From a checkpoint of a small mixture-of-experts model trained on Wikipedia: 12 layers, a variant of Muon for the experts.
Below are experts of layer 9 (counted from 0) of a mixture-of-experts language model. Rows are named router (the router's row for the expert) and show model dimensions 0-191. Each number is 50 + 12 x the weight over its row's rms, rounded and kept within 0 to 99.
After each expert's rows: "mostly gets" lists some tokens that are sent to it at least half of the time. This comes from a sample of Wikipedia text that the model never trained on.

# expert 4
router:38 38 38 47 44 46 68 71 54 50 86 48 44 59 26 64 67 68 44 61 65 46 59 43 57 59 65 63 54 59 56 55 54 50 54 68 42 51 40 45 53 38 57 67 47 64 67 39 54 51 56 45 72 41 42 34 42 54 54 47 39 53 36 57 58 51 56 57 42 36 39 36 62 66 65 52 35 38 58 56 54 34 65 45 48 46 60 55 40 58 45 50 50 54 43 29 42 65 44 41 43 61 45 64 56 48 53 43 64 42 71 49 38 35 34 58 70 28 53 41 38 49 40 58 55 45 50 48 52 57 49 31 44 68 40 65 37 46 38 12 69 31 47 78 55 57 37 57 54 39 25 81 60 41 40 43 48 55 51 60 45 53 33 49 46 29 33 43 39 62 49 46 38 42 36 30 24 56 43 63 36 50 78 37 46 36 54 49 24 37 62 51
mostly gets: " b", "-f", " r", " f", " th", " d"

# expert 5
router:50 74 51 32 61 57 76 42 49 33 49 46 45 58 35 55 51 55 54 59 59 66 52 47 43 69 39 42 62 39 51 44 56 50 35 53 62 32 59 44 60 55 41 55 60 48 60 58 23 53 63 50 47 51 34 26 60 79 23 57 57 45 63 52 80 34 49 35 44 60 60 35 37 41 38 25 62 41 41 42 51 36 71 20 52 41 64 34 48 71 55 71 38 39 43 43 57 43 45 39 35 61 51 44 32 55 44 42 63 31 44 57 72 54 41 67 35 57 46 41 31 39 47 51 52 49 41 54 57 38 38 36 76 41 28 63 55 47 50 46 51 44 38 59 32 29 35 41 64 59 51 55 40 50 46 57 67 76 50 68 58 41 57 43 53 49 48 36 53 41 32 50 65 38 34 28 60 63 49 47 54 62 53 64 62 38 44 49 58 41 63 67
mostly gets: "\n", "′", " JP", "- •", "- Family", "- Species"

# expert 0
router:45 42 48 59 35 38 50 60 49 48 68 52 56 42 51 75 55 36 54 70 61 42 42 55 67 62 51 49 49 54 62 77 51 59 56 68 37 66 41 67 56 57 35 47 56 32 37 43 41 48 61 53 47 38 58 47 58 63 43 64 49 63 58 66 77 38 44 43 40 44 44 39 67 57 31 61 46 52 62 59 37 44 56 41 59 44 63 43 53 59 70 66 51 32 40 54 32 53 51 27 55 44 52 39 52 51 47 49 66 44 45 47 38 58 55 36 60 45 45 56 29 20 18 15 56 77 48 56 31 64 69 75 51 52 31 52 27 35 52 46 53 58 31 60 40 47 48 46 51 61 50 51 46 46 48 56 51 68 74 63 24 56 52 34 51 57 46 46 64 63 59 44 60 49 59 47 66 47 20 60 60 58 24 49 48 50 60 43 62 41 54 74
mostly gets: " system", " power", " space", " production", " structure", " section"

# expert 2
router:54 73 43 59 37 50 57 57 69 23 44 43 52 53 30 35 34 67 56 50 71 51 59 44 44 54 51 36 57 58 49 60 38 60 49 40 54 60 80 45 32 35 50 57 37 51 68 50 32 63 49 29 28 62 31 43 33 57 30 30 49 66 50 42 60 63 58 50 47 51 41 58 60 52 57 48 31 64 51 40 82 68 53 45 51 51 72 40 26 57 43 56 52 61 44 35 61 38 38 51 37 64 62 77 51 53 56 51 56 40 55 51 40 64 44 50 55 53 47 70 62 49 45 32 51 34 16 54 32 58 60 38 73 47 73 63 42 46 28 38 39 36 31 64 50 42 52 53 53 57 63 66 31 45 43 44 42 41 49 28 52 60 67 44 61 48 45 54 38 45 60 59 54 60 64 46 55 55 31 55 61 51 59 30 58 43 50 41 57 53 33 31
mostly gets: "|  |", "Personal information", "- Born:", "|", " In the", "On"

# expert 9
router:50 65 61 22 57 63 69 61 45 48 28 57 56 44 44 60 41 36 49 59 69 60 46 59 54 57 52 71 69 67 53 41 43 47 49 46 57 37 55 41 48 54 51 56 45 38 73 37 54 50 55 42 34 63 34 48 38 64 44 52 46 62 44 49 43 64 26 50 58 43 62 55 47 78 44 43 59 46 46 64 52 65 40 56 31 29 63 45 52 37 56 45 36 39 45 67 35 78 49 52 45 44 49 44 31 36 64 44 45 62 50 44 60 44 44 43 46 45 33 45 48 57 47 66 76 45 59 56 35 64 47 47 54 64 60 64 50 40 58 56 47 35 46 38 48 45 54 57 76 61 66 51 47 49 38 43 61 42 47 32 74 58 49 39 27 42 79 59 21 37 46 58 58 72 38 38 40 50 47 57 39 79 09 65 58 53 41 48 61 44 25 68
mostly gets: " Le", " Kh", " El", " O", " La", " Z"

# expert 7
router:43 53 31 34 49 62 33 58 62 52 46 60 40 31 54 55 28 55 47 71 43 45 39 43 67 52 63 43 52 62 51 52 74 43 36 42 28 71 51 66 63 42 53 40 53 49 48 32 56 48 60 54 58 53 36 45 53 73 54 46 70 34 47 62 34 45 67 44 53 47 44 38 45 64 59 49 35 42 52 55 52 68 86 42 61 56 65 39 67 54 81 60 29 52 41 60 45 49 69 40 41 39 42 38 54 58 27 68 49 46 58 40 42 46 58 28 37 61 54 47 69 46 68 39 57 56 55 63 45 49 39 75 67 70 40 53 46 54 25 62 46 37 61 59 33 62 60 77 53 40 57 36 71 43 49 65 46 40 45 45 36 64 75 50 59 54 51 45 44 50 76 52 54 61 53 48 58 57 47 22 37 41 48 73 50 59 62 67 51 45 39 51
mostly gets: " James", " John", " Thomas", " William", " Robert", " David"

# expert 1
router:49 69 36 57 29 69 56 74 76 55 61 73 61 41 41 42 51 58 29 58 42 32 64 57 41 50 48 41 56 61 54 42 52 61 43 65 36 40 59 59 65 50 66 46 25 46 70 51 37 43 28 62 46 42 57 46 47 55 58 38 37 64 55 48 44 60 67 43 33 41 37 63 49 49 49 48 50 42 43 40 35 52 62 42 45 47 39 58 56 74 50 51 55 42 37 56 47 45 50 55 57 15 51 42 49 48 56 42 49 59 41 81 24 50 28 52 65 41 27 56 60 28 30 36 58 55 58 53 36 46 49 66 48 72 22 65 45 40 61 38 38 39 44 47 38 40 33 62 61 63 62 66 39 48 50 61 46 47 34 48 45 66 68 51 60 53 65 45 59 75 54 27 40 50 62 47 48 48 54 71 46 53 33 76 46 42 59 49 71 46 35 63
mostly gets: ", and", " has", ") and", "s and", ", but", " and"

# expert 11
router:27 78 45 51 50 38 46 50 47 44 50 32 64 70 60 33 53 52 55 40 50 43 54 58 54 76 56 76 61 61 34 70 70 60 50 54 63 46 48 33 76 42 51 61 62 44 45 24 65 64 32 37 58 64 61 64 20 46 46 65 50 58 56 36 49 50 67 51 60 48 39 58 64 52 66 71 62 50 41 38 50 54 48 31 43 42 40 43 46 53 48 62 47 30 43 57 54 44 33 50 34 31 58 57 69 50 71 43 63 59 20 54 33 37 48 41 68 71 75 45 55 34 61 43 53 54 36 48 46 57 36 67 56 38 40 53 38 69 44 30 59 43 54 47 37 56 45 34 39 50 52 55 54 53 45 57 57 55 38 51 32 54 52 62 87 63 77 42 41 63 49 60 42 58 44 30 64 39 51 51 61 52 41 55 49 51 38 57 39 56 50 56
mostly gets: "ut", "ithuan", "inn", "art", "at", "ork"

# expert 3
router:53 65 49 30 48 52 48 46 44 45 28 58 47 47 51 46 25 37 41 46 61 54 63 54 72 50 55 56 74 43 58 62 49 48 41 50 55 58 56 51 52 40 62 50 40 58 60 30 37 58 17 35 40 50 51 30 34 38 62 29 64 35 60 66 51 30 54 66 58 51 48 58 48 62 56 54 59 60 54 49 49 64 52 23 44 61 43 44 68 41 54 69 42 52 38 24 62 48 44 37 45 72 24 59 50 58 34 27 70 58 45 69 55 52 43 39 57 30 45 64 48 49 52 47 60 48 42 63 39 62 54 62 73 28 65 41 48 43 20 59 68 39 61 53 43 39 57 59 56 33 33 33 41 41 46 57 33 66 55 30 71 56 50 46 65 27 43 49 60 35 36 60 37 61 26 51 40 66 32 42 45 58 44 38 42 61 54 47 43 52 53 32
mostly gets: " National", " British", " International", " American", " First", " the first"

# expert 10
router:65 51 42 46 54 51 79 62 68 39 30 40 47 63 58 54 57 48 52 44 67 56 59 43 69 61 57 42 54 47 44 56 45 33 45 77 40 55 27 38 48 36 62 74 21 35 52 45 66 45 76 38 50 43 44 61 46 49 63 76 41 56 57 59 74 47 30 46 32 48 45 59 56 51 72 35 50 46 57 56 73 56 44 41 39 48 64 47 57 66 51 34 53 59 36 63 42 46 62 41 35 34 39 41 42 55 59 41 48 58 35 57 69 31 56 34 62 58 39 58 31 53 49 43 51 68 30 50 33 54 42 54 35 55 42 62 54 50 55 57 49 42 40 45 56 53 28 44 70 68 62 37 29 31 53 43 73 49 49 60 51 43 66 49 28 41 41 66 27 54 74 40 27 45 62 50 48 42 38 45 39 60 45 64 29 53 41 68 49 38 48 44
mostly gets: " in ", ", ", "% | ", " In ", " October ", "- "

# expert 6
router:45 42 49 45 52 40 36 43 37 39 34 60 57 70 30 44 48 51 58 38 55 64 71 68 45 55 70 72 53 63 67 70 45 59 46 46 44 46 56 48 38 71 45 54 34 37 42 49 42 52 45 58 54 68 41 55 44 58 30 68 56 61 39 38 41 52 51 31 53 58 52 42 48 48 66 54 56 29 66 82 80 59 68 39 61 68 28 16 35 49 59 59 38 56 48 54 65 42 65 40 62 50 51 64 65 58 59 39 61 40 41 67 51 51 47 67 51 38 35 63 39 51 38 58 31 40 46 70 52 55 72 47 41 41 62 65 54 34 42 51 47 36 40 48 38 23 58 47 24 49 51 66 69 44 54 54 66 33 39 44 61 55 49 50 51 54 54 52 43 71 57 51 54 38 56 58 29 79 37 59 39 49 35 66 45 53 56 50 38 28 39 49
mostly gets: " under", " comp", " took", " cont", " conf", " ass"

# expert 8
router:52 76 57 66 31 36 42 41 53 51 54 33 27 39 35 56 20 43 41 57 63 59 49 42 36 56 58 45 62 49 56 49 57 50 73 67 40 46 42 56 64 65 41 66 40 36 39 44 56 57 69 52 50 60 61 39 53 76 59 58 75 57 58 71 32 42 50 47 50 50 49 45 52 51 44 35 57 51 52 50 85 32 59 46 47 54 44 43 45 61 66 77 35 42 62 54 40 57 59 29 37 59 51 37 51 67 50 53 53 35 69 41 39 66 36 32 52 55 47 31 53 21 17 36 47 58 41 57 27 52 49 42 59 54 25 48 43 47 54 45 39 41 57 47 49 46 59 40 47 68 59 41 46 39 52 37 66 64 70 58 43 65 58 55 46 61 67 50 52 63 61 36 51 48 47 61 63 61 64 30 66 57 45 47 41 22 49 63 50 42 41 72
mostly gets: ").", " ==", " ===", "\".", "s.", "ing."